Below are experts of layer 5 (counted from 0) of a mixture-of-experts language model. Rows are named router (the router's row for the expert), up (a neuron's input weights, with its number) and show model dimensions 336-447. Each number is 500 + 25 x the weight over its row's rms, rounded and kept within 0 to 999. Numbers have three digits each.
Before each expert's rows: a language model's description of what the expert responds to. This comes from a sample of Wikipedia text that the model never trained on.

# expert 39
Description: Middle digits of years and row numbers in tables, like 19-9-1, and nouns for creative works such as film, series, album, novel.
router:466487539509505560503491488516474529457467527494489512485530536507516503508479507481471517474502524488495487497516451549515492540510495496538479513521495529528538505527493480509510515435479526484490499506467514448552502506487491473527524491530495497496532495466491504463507492476515515518508534490465472517444552520528539535523525461491
up9:499517495503476507517566503519531438482518500470514527516514504498529545512515502464477497498476490494508533537527464508444492516488510504518482497509474526478519500533476485549520491489476527507528535473504494488545483503507467488508483509486465575469511499500450509502461465487504482512489464484530521513476476518502509489487464548507
up10:454522503508505520518451496487518522468491542499478483522527475508529510446475497499495486500514522504476427533501464524506508500531487457480494511494491476489512479489529462477546471452510514514502503533467515503498531518482513456534510498511503490551521503492511509472513508429518490486472506446510480518494531468523482479496520477481
up11:521518489502506506528483479505520537478516515520485520543506519541504550532478506540508512511446527527470473492508510511527481497537494512514500517521454507496535506519469528513510473499463516534491466485477538451518476496517436482493541456497498546529520480527502513515480514480480523537492490489465536495520492462533481536508534489495
up12:471507481506507494445498510502489496523550495512455483503507547500476506532487493525470509472498521520503506493444490506495475521510553499453505494506500527494509464535490499506477491529508505485509525516512539434532512488473457507524521472529489479437468493469504534509487511447501497539457493548480486466481511483522539511487514495503
up13:498476477499481506456494512490512506465453515470548504486459483485511530463500470457473474456505498526501478533462507550465529502497489497498475505483468518483520501493471472513525435470496542490490452479462496479499499474458495543553507523515463502493500524514512517519483474488546470496494533491501462487460481503494493528473548476485
up14:520502494510502484520502456509519500444509484521493474517491494509519498551521522487484498490519490501480473462527543511508499494498546487512466496550485488492513539500484494519504527475477485541461546462472479510492476539542525519485529537518479509504486469505502486557505525503485524492521448521453495543524500547495538503487494519506

# expert 47
Description: Separators, newlines and digits in football goal lists, squad tables and semicolon-separated stats, such as Crossan 17', DF |, 0; 0.
router:486459567498508542502503529502504490483475531506497494459497496495513516526491512530476494477509545483484512513478453484536476546485512479496471491520520520508544474501510491516523527504487509533502531478445541472486461476507467503536490478496493492524535484496469522477508498520537481496508508509497496497504506461496526522524510521537
up1:461479565543531503493488538493469516568475513483498469494510513553468480526463481531504503512518511537495504490481521525509504509493500492495524512505485494530492507487506497454510482464516533513494495487463467511529518516486498494461488530491475507472540513492502511483483524465533464460507486516517514485500503506524527542491488489462
up2:493476521482508510508481574480517477513498502492516503488497511516521558462541550483503521446526517492477500532494463494477462547529512485517535476495473532485541454497500449504506541479498480455529530532481490523483530526508534558551490509493535475489506500499452541499445468518487497507499513526527442478539483508523514463495501553473
up3:477508512509520504485545486484490486482480516439491489438523511513512476529492475485499496477490525449517487480470490469537520538496526452536527476490470497501513526501525463501508481519511508503500593523487452498488502473489523528505487482519494520486485496537445473470464491484478499508481489489468523492503508509545502501472518507526
up4:513511516495503525524532530527496504489457473517516471453505491489482507496486496501472507509549485496509455525474471479486481508519484455489481502528516507508512517476527492488466487531533482488459502459483506494511463475520503543504501457559481525452541516499469504483494505490502514499519513502488497561510502479490467509510485566528
up5:534474484516501496515529504466475504538492541500491465459531525502515505489474500476520523519484483466473477542465454472548513519502483488497513573480469562524484504524495514520535540488483488462539509473483522520506485505509491510476468495467485511497504499494451524505438537488491487499534458472494498505478506490517528505511504442509
up6:520518492534474502478480491489457513527458519502527515519488501500490515520478466553507541467492494522490496494508493480526462463516445506459536498477497471528524462503491495504556518520516481454501463460496500480486527516473472470472510531499462515482529493530469515512488482518575481538496515507498497475497515481507479527493508525528

# expert 48
Description: Start of place names and Chinese or Arabic names in lists and tables: Hong, Virginia, Yang(jiang), Winston-Salem, Rich(mond).
router:475473535536511565547522517487494485492461500488478519447515524521540504522481495480461527519518524451483486473514517503527506538479510468555461501539477507502537494541499510530540516464514574522471548481477531490527444516494500509475514458482458503486496492511478533491506521473479503496525472510521522507534474493479470499482504510515
up0:480501521450509503495511475523486515483499477493462509514529503506519521479459464509503540476537499451506514448513515511484495492446510507526498489481511490499498544509496523510506502491504547462571545556505505540492505511540486465451530517535526458486509526480465487470442490498488474504502456522501467471516507465502536519523490492486
up1:550467533526531520523463502496489512503520444475474459467553534533537493485501544452484510489533550471525520499499524451523502503484508516467500492502474489458519464476504517523511508495500503515499493488474484517537511520513475515478494500482463488506502510528536497515496515490516531485506563479496519492501478498553508491519446521495
up2:502499524520508520505535526480518520509522532448499468526577479471539465442474538503471457480490506479483486518510507522534494554472481481507480481536439476456486448451535527542497467437480541509471513491482507499473489485496524520516497507509478483514481517466505502477512509513484469484490515508479476479540497463506518510504464479533
up3:522497441492476496506508495482513522478520525492462521448510546508495517491463514488494515542525519543448509492494485479481522499516503495475474537514494541538496523536515467529520504498521508489498501515489508529512521530456522539523533491463514528490509494496475459494488504488464512458526541537470475451493483486507501524481487495519
up4:508492497527456504559538509482466498511493458494472495454483476565519499521546532464488530523527529472494494491480479522488520558556483499557478529518487512534537477496510525459464517514500480489478536518482509474486530542440481522526554498487513477490496480490468542508500500510485528538469494529504511507501503529498536515501496454475
up5:479483556488487491513539477485474469451486480537502489465491510489502530516496457475513497465496538464497514533497514496493509537489537494544486499486508570509519514496491538529520491557480469533542501473488485526508502526529454469502504534471477519496476472505535479505492560507507495534479498540494458472492483540525502534489519494521

# expert 41
Description: Nouns and suffixes naming fields, industries or activities, such as engineering, anim-ation, electron-ics, music, education, development.
router:515474491510533553533480532502493512491471508552503461483493554482516545525504520536473506510486491448464503471504474512555477505517484492556478457563508502495535507479462512512491521539506517494510509446476504494517488512448516501519476487508454506508495493491503527465455500461497543527543528506449491496511483542494507512494540508533
up1:519494468443530496494504535495495509526477491519503554495506449437461522508487487515481543495516482489459503482500507501524529503476475469481500488510533510551519483549506497505490477475494528539443542505519519478505452547505523458511495468521469498542452521572470486483540519480543518520528469502502516472524512531482525492489563475520
up2:482487534506504495513502494497519548507516429504478496492508493507534460523492494518503560499510565499490471520519523531509469530502504526490509475517483483517500535513444500505504496451509515487523541532534517509505492546471486535506486454511515485510509476521523517485529512482500505507472489462477498473522546552509484503453541512479
up3:497509525504497518526519485531504475483532539507500514492492522548543493485464489499478525509500472477507515495549492524500498483481567468535468502508479497516499499452496500509480445493510523477509486507515492524479508509490509478485498433525556503500493472536539497504501524471507536442523536490532499475486512478487517499465560501469
up4:535474480495468504502570492511509539505500517472492495466498518497481496515474497498483509563484482491498450500485504493521487484475495438539490481522472510521524507516490472554466460492509545509530479486492501505505448508485478496487466471529465550492517545529453499431473532497547522537456453551483488547518482542476514532514527511524
up5:505512498503498497491513525480513485483432496500491477512509497537488494528494488533490525542491477531521474484469498495527499471449477471523512498470517487489523444494473525514504506477474490517514525496483552535495495508508524480484542511453506506462470552492442485503514522517514517508510440498478512502519495501480522530503541480515
up6:507475466522499508468480508523490495525493497504496481526505509540513479510530511403511513484530489490522515500508538512520520490533497524565574468515463513476514514469466522528487433522546464509483496534499500482491498504465535490525520476493497515494515527467550510512512528471527509501542531527476530524531500506501490514438481496511

# expert 42
Description: Single capital letters starting a word split into pieces, in names and titles, such as S(ainte), M(oga), Vol., A.
router:514502536529518538495525502489483511491447504492478487474507495492509526520491471505487533520481548464464517484536483488513445530487515499531448514568462520510501511527487499500504510470469531472495523474487486493527484534489465502522530504498489517486529503483506512499480478488535552535511482518491494484536504542486537536489499487520
up1:505477439556513500530501555480501505521489506524505529461492500501470495493507491445480471530480591488517531494487510509513477452554536496515472504495470491529486520502503513490490529434509469453487498516531496471477486510524515529506536487529543521501525529497493526467515508473492532519524488534471457455547546505518489507537517493496
up2:515495499427481498505531482467508506516504484507515504483533524508503517483490498512513512518504544473494510503474527495478482495535549511495489473518488489518535521521501461474522470523480522514525515456494513479504520459519482489491495494503464500450513517515464495524531527512474515488520477491486539497462508536505497518494499464520
up3:501509503470471502510479490471537492484474524486507538476489478504477492524493501489511519521502502462484488446519455492479539464520488443487456498515540529540486491536484490513498516467522491465516518506502505474487489535520505461512530478491497497502557493481457502513505468488519511505437507496544502457508520514475495505509512485500
up4:494494543509521518498507494473499507495487496517505479479509535506507513507496505508466525542496476485519491547573500520520486493542519502532485540492526483516504506458530558512466466524516497533530533474485492489529451512495510479517510493486499536497467543510479516445517500500503509555470512472550507528505534532494513499487521538480
up5:468534476505501516531458492513456499512510492534522501471511465519538492471491469543506522503482498459463504496493498484462497535528460475499493503485498468517532507519469506487471512505517537449494499508497477501505488515478493517467506486452474474517521504520550474477510465521516523548522529523487512555488513509447468488516489487482
up6:502500557501481515506453504546500510473491473483492477530497545483560479494465533539507574487510508494464523492503452540521492555523491479503482470492482524527476491506490486491463512464486506511520500515524484514522533535480449495521533471488493488516496525523529497509521497516445536463506475499484469462499473520454513528487522445490

# expert 18
Description: Words around marriage and children (married to, a daughter, divorce) and census or election-table filler after percentages and commas.
router:473447517491491543525516487441518500513466522528501489455492483493509488513518508485448494516536479508469463478489479477514434526499516475526473513513468540500533524529494531491526490462470524483514518507455518512461516511471492491481493476500482500518520522504453521495497506505484495523503456517502487503466515471475484516532502472478
up1:504478523483482516510487559490482500531515428492460532479523517463516465486502530478537544520500509465504508502505515520540498525509485486496517565495509510481526505518481492491509543475461517510502518513495474517559500619456483467511489474550432527448519502501520476501525559531499518483524503565494503509502524543502504469488490476491
up2:514516489526544520511529494485458525511458500499516473461518495481483490467510514490481489460480549498496510527484459513498473525527539458524481470480480489468513489487522484510493444509495483541529484525478544504498511490528456526450516478521498501479496572513476520513524480543468510533470465473496487544495525477531472521471528496530
up3:458440530502495509503485518521466541485480469511477498471531482475483496484543487526495536526509487488490440464494505466516538502517497487500459505515533505518485491478496499528487503490438585518547507492494508457518509516422464535515509486457509518510498492507480476496506511500492512514484502502462524473517507505482493514508485505514
up4:465524499500511512518498539506515490505475542519492500495529518493513442502499444446494546495521509489521444517512513529520517493499509516528521498499530500489457519456465491456465502529472468471504470500529518501523531553495517540469490469485499482497528507482449510518540513484513486512496497453438531462498493537476495468468487529530
up5:524510526490503509501519485473492523495525543555517516455476476453483488507499499507454483479514518530454508496510473499518487508519509429509485521497511491568519477529503505526535502473486503501536484503491454518512531463478491530516532545475506549495527503464447497500493497503505502479445504470488486495486523479457496526503504546561
up6:521507483487562530467499457509510506512510500490505495531460491503499481459517533485469482522475520497475451506478514516529454538495528481517524460516464514489482469490511517528516502517500525544508510513512552484502475473516469484527550497462450532515473525552519497473524499442471502497498534528528495522537496516489470471460515493474

# expert 53
Description: Capital first pieces of personal names and titles right after list punctuation or role words, such as F-amke, C-indy, The Shawshank.
router:475493525499503549513545538453470532515470504499477520490532489512545517530468483459494528519505527493492497494484496500536484533497489529519508473519480500525537461520471494478525528514501528479490516469462511471511451484481490488497485479515458530494478540515483514465496480484504462513541494505481479498519517480515506545462524520513
up1:466484539470471502513508507508468440517527540487513504497481526452534491513497534520481500521508503456501478487517484514532463493490512536468500503511520494518461461528531497543588523519488505502525527487469515481502489525463479498485506476483498471515544492510445526562498530502534462522555459482521583450538489475488491529494491487522
up2:489492515536507514515516504503505493475480486491466513451508476503529473504494527482529513495473520491461531500535453486477539498503509496541477489490495496496485538477504518492475527469500516472530473470519491471469501525449510499531514477536462526487448508489501522470456505484419510509509519517544476513503528496490473496473540468520
up3:492494501479540509555517473461519484510502484501457490569553504514477482503512518472499497507505556509514475534507475487488518495449538498480505492494530511500496528517477468543463496521495549531474525496486457539480495502533591509476501536479484541507523501451495494492446490485450527481503490532501499483496480522517464506512515462470
up4:513526506539490524486509506514512473480501552517511502524524492517506487500475488495472544499490497501517530513531466525492530490511494493543475524502502459510462505511506514491489465517461493499534484542450462520547500446506523537503496562517519495512464515547517536461471496531561476476477510502500494493506507526524574497486521514547
up5:540518508518482517493509488493496530494512533507537483507483531529455530501518494507483504474530535443507465501488474482525471486516473469533515538524519473477494492478494483547495513456491507521488546446502531478507486425503462527508474497502497489524517493524533505518495498523458520473484496488508483529482520512474539523521526491510
up6:494502532537472525480475556505506517458449517464535516507468512507523445488476477484521558480478501511500518519505521533493509496503473470518513494486478515524525488461488476483502484496504486519487493534506546515479524497452492496528518493493527520478446516530492497480516539524518498435485501504516479513449525511479534499483569515503

# expert 3
Description: Word-internal pieces of rare proper names and taxon names, often in species infoboxes, e.g. gre-ville-a, Mau-id-rillia, O-y-ama.
router:513449502534530588505502499534483506540480494558521501441509554494507501512536496534480550485526502459460476467465488499477455513482478498542489487565509522523492463534479512515494530499446538469505512463463463480522465490454489501506538495522488486497503499457499544480486504448524493513514514534479491503473494516496520561485481520546
up1:496502515449484502476502460505478506513522545495497533454516501468506443541543486463510493525498513465553520538535482505518486511457514492528554509513511529559487500511506449483505519532527504483499575514510486469505476492535517514516473536527524492496500477499509477488529474542489505497523536522503485488506542526520511492473515500486
up2:516482508506517495479463503503508493512528504503530507509511479530473500494486506517514489505485489477483479519495479514509486535511492502513500474503505486523464519479525546531466529441472518471500531464490493503527475539516477444491515477516495518519479503479526520438499534494503488570438500498505541501512490477502510507507576533469
up3:488474481507528481514544517478497490493503497503499511507541495473497518498485543514501492478541475478499460469469512467530490445508457471450490519513491517499476473495477526521515522511472442524494474491464518482493452511501490482495463495496470468501546526471490491496450528508516508528531450486490508522472487507461496506522521510464
up4:497470466512521512491507464538500494517475498515537433463502562520523503470482525501503532521511463458447545484480508478542461478485560487490516532503525518477518515537471524473530494481463481498537519472478502456491472484471487564524515514489493491543532482475547468487455486500494516536516534523506516520491505497480496497459533533517
up5:507471477481533537496480473479478543530472450506493540473502477487497525491494529483541540503506512467519522469483457469513461499497487469495507497547471495452495459490482474501504509542508507483497475446474535490493523465490501507512550474493509474474494496469469518418462526520542498515521458519529533493524472498507501546471508484523
up6:491508540447517502489547532527548444508487543456513469532464477547488501482527495460445503483509480520515532529490505479513488442454498489544493511489512482540540509550458509496487515496482481545487539489459524547520494477471477499516462528487496519500506447485470518501502510487507488476498492535516509526463519488483518524494551465480

# expert 44
Description: Middle syllables of foreign names right after a capital initial, often in sports tables, such as Katsantonis, Tatsuki, Senegal, Toun-kara.
router:475472509522520564530532523471491484507462587504499492519517570524509524509524523502505516501551532496504462443496492508503465503460452516507479484502485499508547459513460525515544511492480528470510517488446526483518512479489488487490538496502450512490488443498464539482502486482516523524542489551465528483502472483484499488501516533513
up1:509434544456521496448453481488502481554542478489493535491502502542427549508466492495516538481494523529499459473523500532479488493493551479511508478559482524529540493502498520512517467518499506498510480471470506487521494474491462532479484500453529465535467496501519508482478519515507490505508456509487498478460525486508539496488488481540
up2:451458488511517516533473544473520497507496510533511497508478519465500525507486466547500489506477507532506502514531531472484549490483504461530505469497503519531529498528526493521482528474464524549528486506475480462516510489511454473515518471503486550502470497517481504514482496477572521505506516513464528496488497524527539486494492537527
up3:493499499516518504515473492525516513513480519541528526501536524519501480511471466520498564482511485475484524479476527500510473518473442524513516494516479495463537490542477467511491477524516517504509516506463544503468498479518456445506545523508513531515472456501473544479530568516505503515512484494533481509421504531478555496539460508530
up4:482468492531487517480488484530548507496498509490510454482464539478582469462489470538489524507493537501490515482526504494512540495507472495488471511500500493501513513481489482511480540463532519547495443515520489481503554536492514478502515454486505474464473498489516502473506476541489570501510471505472494545523505488499514531505583529468
up5:528460512522471504507462506515470517512510487493503498504472483496508482485506523483524502519475512474480512504510500518470530525506521533491483528483512527495499465506526522487471490563507504508470446513498539480545455556500527449493532525497493526472484477538481511518490501477515514471455526528505463523471480501487517496492513498454
up6:473514490523498497467484488542534497491546502507496472506524530507505533519518471511499514515530548485503482464474473499556512456477454488513459519481509532493515481491476508503452524491492484448515493475468537513494491499502467544471500491519484480498529526474452472502507486473500502489530424505477503493487521493459525505506497499581

# expert 60
Description: Prepositions in and to and auxiliaries was, had, been, be, plus took or began, in narrative sentences.
router:504459547524533533478525509514448514489449534498488490484528500493538505529539497515458527489509474484489500492514465498519513522463508489542484513531483535508503474489494504500511511484501507528480520420469492497505484513483494456491516478496427489535510503515480530481505513456530515497488471520472509510462518506518518499512496513466
up10:503508541519506497501479514467462444513459491482502494531506485553511531477475487477488538550489533469474482505505500499501463536455534511484505496525453557504483475484497513495504478502498547514471482513500503514515486493469443523471519478480502466462464506527511482520492500519481474518524459482562499475504529496542500491496528501470
up11:466518488464460511497522492516510532461525499515465543444555481501494539539467513538523473518472520488484453508536555474485510521507490538513473511514501512492532523529537497476535493452478519457502532488489511518533524512502441516468505514492474513483519463502504511489517516538527490481482466486518456481488469477547458497472521475491
up12:485468471479503515506482504513556542542463450533477500500520496520451516484467518489514479535518488491452503499491478454511458496504518523511480498505465537472479506518542522476480532532479493474509503553503522518548509490455518481515513498480507525504503489481521518487548513500503537515512506495502469498523519545506465517483497504547
up13:503463536526550498498485492474474520501505510505498461459518483472523487492520483476501530474468525516514513503460460524486512497522515435489505484498520506495534487454496517480540510454526537510527468539488511468518479499455482481466490528491495557468533553545509517510501495478547535542448495554463530494543482512468502522508494484522
up14:528473517495465491518510475546511549497542531485471480503537540514554501478527522475502552476502481481512487487504474536492526507479518519513513480549492532467471515493483482497537465524489530520521540502494521473519535572474467487540528478527487474514506498530477507473480498516532518478505504501459471491485491521491543527488468509495
up15:506485496502484502487530487481525521483501531477502457486506541469531563534475511525498539468467522459519490508527480519495511502494526492508482491512501532500525501487452461476501502490470525477519533491522506542506478499493496522471532488489509495497531462487515522464502490540478535504477505477488475511438463506514515529505513500492

# expert 24
Description: Final word or piece of institution and place names after of, United, New: London, States, Records, Academy, College.
router:499459503519518565521493528514511520446476499492490491501486503500530489496509502503463501479530526458466512445520474484525502568502499497551463492554496514512517481517503494520511506466519520531521519521478487462481492501472490544465526462497460508521491509509480513436492478450502553486546504477492526490528518505506484526465513495508
up0:478497533511512503524511563501444497489458524496459533485509517441483498491473499537491533465505513533508513527503485451495515463498498515529491496491500538496512500552497504445528482486489479475496509499443498490500498502525503513475502479486498483493524508524495505503527493490547453540478507527515523477525504490499486452493551502501
up1:485503474506499512495491503479495527477486473549508540515457492519485505520489479512506515512491528483479509461512539452519467509476445536471514517521493520476503489545507537530523478446505474516525537503515501484472436490467532511510485484487500494501502533555484501507496470517527489467542488478473484505482552466467476529498529505488
up2:511509531510555510518496466502477471503487488539472505483515507503523489499495510513498505487496474518532491463524499489510527541465482504514533543540492448500503483520517502491530535495504451519480519496524465469452506553504470472540495467479519501521516563506525505472474527451531514484478505492507520496491555521479516492506522542521
up3:527504503520499522461494505521496487499475521543458508490522562535534508498517514505498481495505522448506480504521500497557501544509494512477520460506503496490498489536532504468473458475504495516482505470502515478499479520474490507482520511477463475549488470487478509441473492513470520469457473533506471498541484536515495510503515485482
up4:504501511478503504536522490497496521456458520471468471504504504517544531501480492523494444486536485476467477510497470525527490518502550521517557509506442538515510526519525476522516518458478490472500464497499546515491514541501489489517520507495482489525508497428423503511527469491463507535527506490491523516476523527492515484479433440489
up5:494464465516502506474483528502496473542497496492556492479484508459443527505499465496488501492494499530506455484471549506479520499504500470465485456503497531496502502499517537539509505486503491507526521520477507535472513506460496520462507521477489512515463529504497487484524526489542483485494485516496515525506449490482497482481490492466

# expert 23
Description: Party names, Candidate, Votes and Turnout labels, and cell separators in election results tables, such as Liberal, Democratic, INC hold.
router:465480508553473555513554544500523495487466541496503490478531514484494498498474506484452500489507519491501481493472460489479492529460473463516477509501517487505515503531485542509486523531465522468506493494443554526503511505510542537458495518521465522522508518500421509502497489454493507522554478503510500519539506483500499494493479503508
up1:497504498528485523498537490497525498525501460516486524506498552497529520530487493503493476548482500489493430510498509533476524492479486517487478482533455514499518470522503520510505549506471536457506502513520527505506519499541525496482523512484485531533489510460445454525496505477513487481533501470524520538499514487524474512531501449480
up2:452472484481517477506495504531516476484442549494503518499474511518493501494499492537518493547547485517481496450500489536489505510499509535493527507499496527469531540520495528534451513483462485490569493495542472507483549499482484528507522510498447505514493494423458476467531494504479499524483477481495465520488488497486507544467496515488
up3:501467474516504492473511481501478474497520501533439471496484537478522512520508535515493485516494493460482486481483500537495468499496446496494564471540535498539507489550529524474522512513534550466462502477487539476513509493521542477513486465503478500466481487507512523496497498487532500508505465504485495495514533521512499502496494509513
up4:511464483555525494565552470527509547509488492526500499555473500492521536531491560447466482522523524513501497513514476532503479514542462531504486467523507481509517500483479544520448508484495516485521463476504541502466517511500519484522496497544517501538503498495506485465529533464464502459540532499520546513490448505515475531508471507496
up5:475477489472531475510542496533498473487467514477528472512537487477526493506481519476466529486494534457498519498443505532485454529470478519517524517490502484496501488484500483482475456484509522493522481487457552528482517497521514542488520528529486507518480522481525498525483498486513490536451494507508567495484496475530503488520514503503
up6:492507514457538492480527507482544527476528552508530494525520556513530499532545485527498506476500495433496531498499483510494520524490488495514507483545489471510493454505514502459502497469519479458503521520511491516490522508472508484478499467521504538535500488478506488500504446532510491540456506479481525483470496471508504461472503517490

# expert 0
Description: Determiners like the, this, of and first pieces of place names in infobox geography lists, such as Kil(is), T(uscany), Azerbaijan.
router:471508555533532561529547548466462536524472525504501523481500504518521518552512487523478512471523514487483503476491509481504458536491471483506478506528496509489549429515464528467521483484475516483482530475461542468522470447449527523458536507486475506500514500530489536507477501482489521514551499492492492502511477483499503504507512506533
up0:517497483530474512462463501472525524457493449506483515481520519525488473431564471547475539478509478478547501492503462497515466470523510465486504491464513508503544516488487466489520530528547489506488545482550499513524482547467501504456468516509456525490458511522482509495489454544502500508520506484482526489476526491519475508492527510533
up1:509497461543491514471491505470542496492470480549473447507491526469453519541504506487518476502554496482486503490466552495502475489529502522514496469482516476539534478496489500498498490485528494515499492493475532492500554469509498473532477514482505539514473444442499504516484511467506512471517509506451485451493531487470501504541530494475
up2:465516461574526501471533498480509492479486527511534489511525483534520498516513478486449515489487497517479488497496511536516482487523459466476513493498513527536510498502481500513497518481505482474493512485475547441465482495453486536454555470526470482525462468503470499496507502504527514492504491490476473517480499490484516494484488539468
up3:500514490473558497549530495512537484506477498532466536500517534517535526504551484476488505448492515497465503549502507472529496528504490486515482514490474455457521501491507497456535515457500506505489506499477505503499566481480518538456524483540490503463491494498513523495499477492461500472486468485477445486526514480482524520495491499492
up4:457533462505507509550509472481490532537503461485463471532529520503505490533488531487467482441470524505513500481480465471515476504533449482505493460495494504530485471510467534502505511471526480506527500507461506484519487495523507502503546503506538484470538532510510501505498503503501523486523464479511534509488518528527513519491526531490
up5:533486497488513498509508543497457503519495547526492500463485528539561459480493522500483487517530473477498521483529526498539501507489490469482458496505515472532489495503506469491481486488462519488505520506471490488502497521493504511461531489515469506504502525478544475501518505541498510498477506505551505456515498548481502500522515531479

# expert 35
Description: Bare space tokens placed before a number or year after a comma, colon, preposition or table bar, such as from 2004, with 68.
router:514476531500538558556507492498492479502454472531510530482512465471517543531468529481511497506488510448504481514525471494495485526472527469522476541527497536524504495538483520494489514462494536459489549481480509485537488464503485500491528483534500504475536503491484506528520505480506517522506496508443500483516514513501484518491530525487
up1:521485538504488483518524485510502476470489513483521461491483507495494526484484457510485469533494511476503486511506517496550514501475542500464516489491505473506502486459485507533503505547477501500510506458526459478499525496490506558528509573530516498488503428503519496531495550450487481489505514536488477468491486518510518502497486523489
up2:487542490520488492551528506508507475491522456540518461537498492485508476560514489525496487457498536534519467473507480493454490485497493468492458466519493485494463545519521484458473543525508528495504523518463478502548474486530530519482525559507494513496520519466510569476496529504458476498504476497511499460512505485520546503502466499502
up3:506513473502524524527503495505520481487484534473517498506514507499489477516505510525467501526540455501483477495481483477507465496514516510504496468527455510497475484497481502538532503494453473491506470487491497452480520463496461484490503545497458476496513510483474542490515514514466468533490518538522481505501499471473497534507424524493
up4:491470529514512526509509494447503458513481509489527503513494509525498521499488510511479491490531541507489502468471515467527493547457532498483449483532476528466538524509426502492526520492509484477547514542519513512499477507486503519501534536503445491507510525467461524513471504488478497505474516450520484469485477486533500519502529474517
up5:468513470514484511482524529559504507481473523549505513496510504519564502494481471509473549526471489444504520512553464466505502503548456525487494495545479522527500491489513480515495474473500489460526515458504515481466505558469524484492543447460500459516508485523507499490470480514465487490463502487511474529535532475512509550500467512491
up6:516535512504443514490511504474484490514495583506516474494481514535494549515464492516515527490496499481513496487491497524527522487471518468472499522525497467555491551478482470503513491514515521528544480481497527518498481461546539488458497475512532482547488481536499518493502518504494490522482472463488475462481532468538529457490538470553

# expert 6
Description: Career verbs (served, worked, lived, attended) and following prepositions at, in, from in biographies, plus schedule-table separators.
router:492478567518479548514539498538477488533481518499488479515507532519546525523460469523479515508495497492492505507484460494509478509507492475533506490553499517516550488499495527481534503477510543445527532468500555466482507517501495485520521449488485489537491502473479515524503500477523485506531510485528526499504514483510525530496488527448
up0:537469528519573507493529525516487486501524508503484494477518508478498512521495510502502500487522478475476508502473513449479478492466527500482512535516483481479516471491506498517499469442490515492504523516499507481498515472500500530511520532491497544501513479484466509500469543511508520518523469517467501550506541513543467582503481507519
up1:522485487489501522498466466508504499481511466532512515506543491509522517487471444542491519492469502455478508475470495445463495554490496536508511454538469495509464494517521483509477513496456555515524522524496469487482485496459461520471514475453496508494518500542472520477509474464508519521556479493510486466535520502474574517548491538480
up2:523540508476507520523516521484487495508501513474557506532463492478530528507472477522474452453542494486509511459525450478501519523514493505493500465521512527482498468495465542511534501461516508503498477505485528543520512516452523543543517539495489513518524504448491507538520449515493461506527499500493544471464491494463529481475535486465
up3:504530514480505532495511537503444489472507521472479535439512503521520493534484502522530478551526515489523479448509489484490463492516486503487506507491507491492528511513500548503494489554512486472457529541490489471504526427494501481460471462481495447513518477480525511513490512480498515509512501503550488457435505532472484570468467489496
up4:475513483469522499485548447506500535454509485473498489500556482491470458541482506501463527498471508479478508529481524528515468498458500487539474479545524544500432519511508489544507499478490486506506510508505537471495490502482479494545542498462514494481499461479490496544514546459510487496491476513501534506533546475532517526541521555508
up5:459528522506511520476519456487480551497496513530512508524472505491477518532497514538502502572478494505498491468502509472550510510506459486488484501493486534521504543493473478499500488455455497463498482489543520449564495504506532506535494538486531492517490579510480511499511505439540494482523489452562510501495456479519487536502510479500

# expert 8
Description: Nouns for organizations and groups after the or this, such as company, committee, government, band, squadron, often followed by of or was.
router:515507522521500548531511541507535546454487522517525491468512552491508519553505511463472532505519530490468506466507444476517502530484513478531448500522468550509522496483508520512508502485514538516513537492466495444523481488472476514490486515514475546513486477500485528501502492466529519537500468488447502498531530510510504523518510522502
up1:504479490503517505561531459522500531502501482498489464493530525519516527540507449508472469555488515522493468486507504481512500512450494487508496522530498518530514523502487475477455541490484471498527505479500495489484491565484520487524529511531510491499526429491464500513456479486502499450503461495521518492497490482493504531499553534496
up2:501541511465512488513489522460500526486532463556475483495458509510544506531514524472480481492489537515550579523465465484486485488505524480489471527484496502498513469519481522488521478511471506484515490538446500487497503512477465555488500540467486492476531511454488507499494461467472480527508496464486469529451501455508477479488516516486
up3:512465502488484506480538560481531545508505494540516457525499536509472535493494487523466567467502553483484510526517525519530448512465507462490467525465486483525486552496503507517546523500483519529514456467479496542481543504524467508475527518520474506487482518498490494482541480509488532528502476520463494502500533503508561503447523500467
up4:475452535526480493495493460530483525495470454479508521489507488502498462538528475490486495527460511505473559504533559500534501558498497481482488473515440512456520513457500478514549496554483490525494531501494488500547490526506508452525533481469506484503478484519493536510508521496507522457514518508496483506483481516500468487495494445506
up5:483536488524519516522493496489497536510531505510494538518468471531534537488535460501509501463512449472502467490510469467520499503453522470495513548562516481476503465479489525518479508493500512507523504469516498515570469490452492510511519554523477509475477453491474499453450473496482520463533469477503546449512466526478490524507475489541
up6:482483534461546507539499511514507536520468521493503480467495532513518514527496503472510497460496478471496490499489473501529493497508470530508528522523504521512541512474555504524528531492523464514514492502483505502469497454508499503486514543547511471472507436482508511515537500513508532436486554505539479510497499482487514542559500519536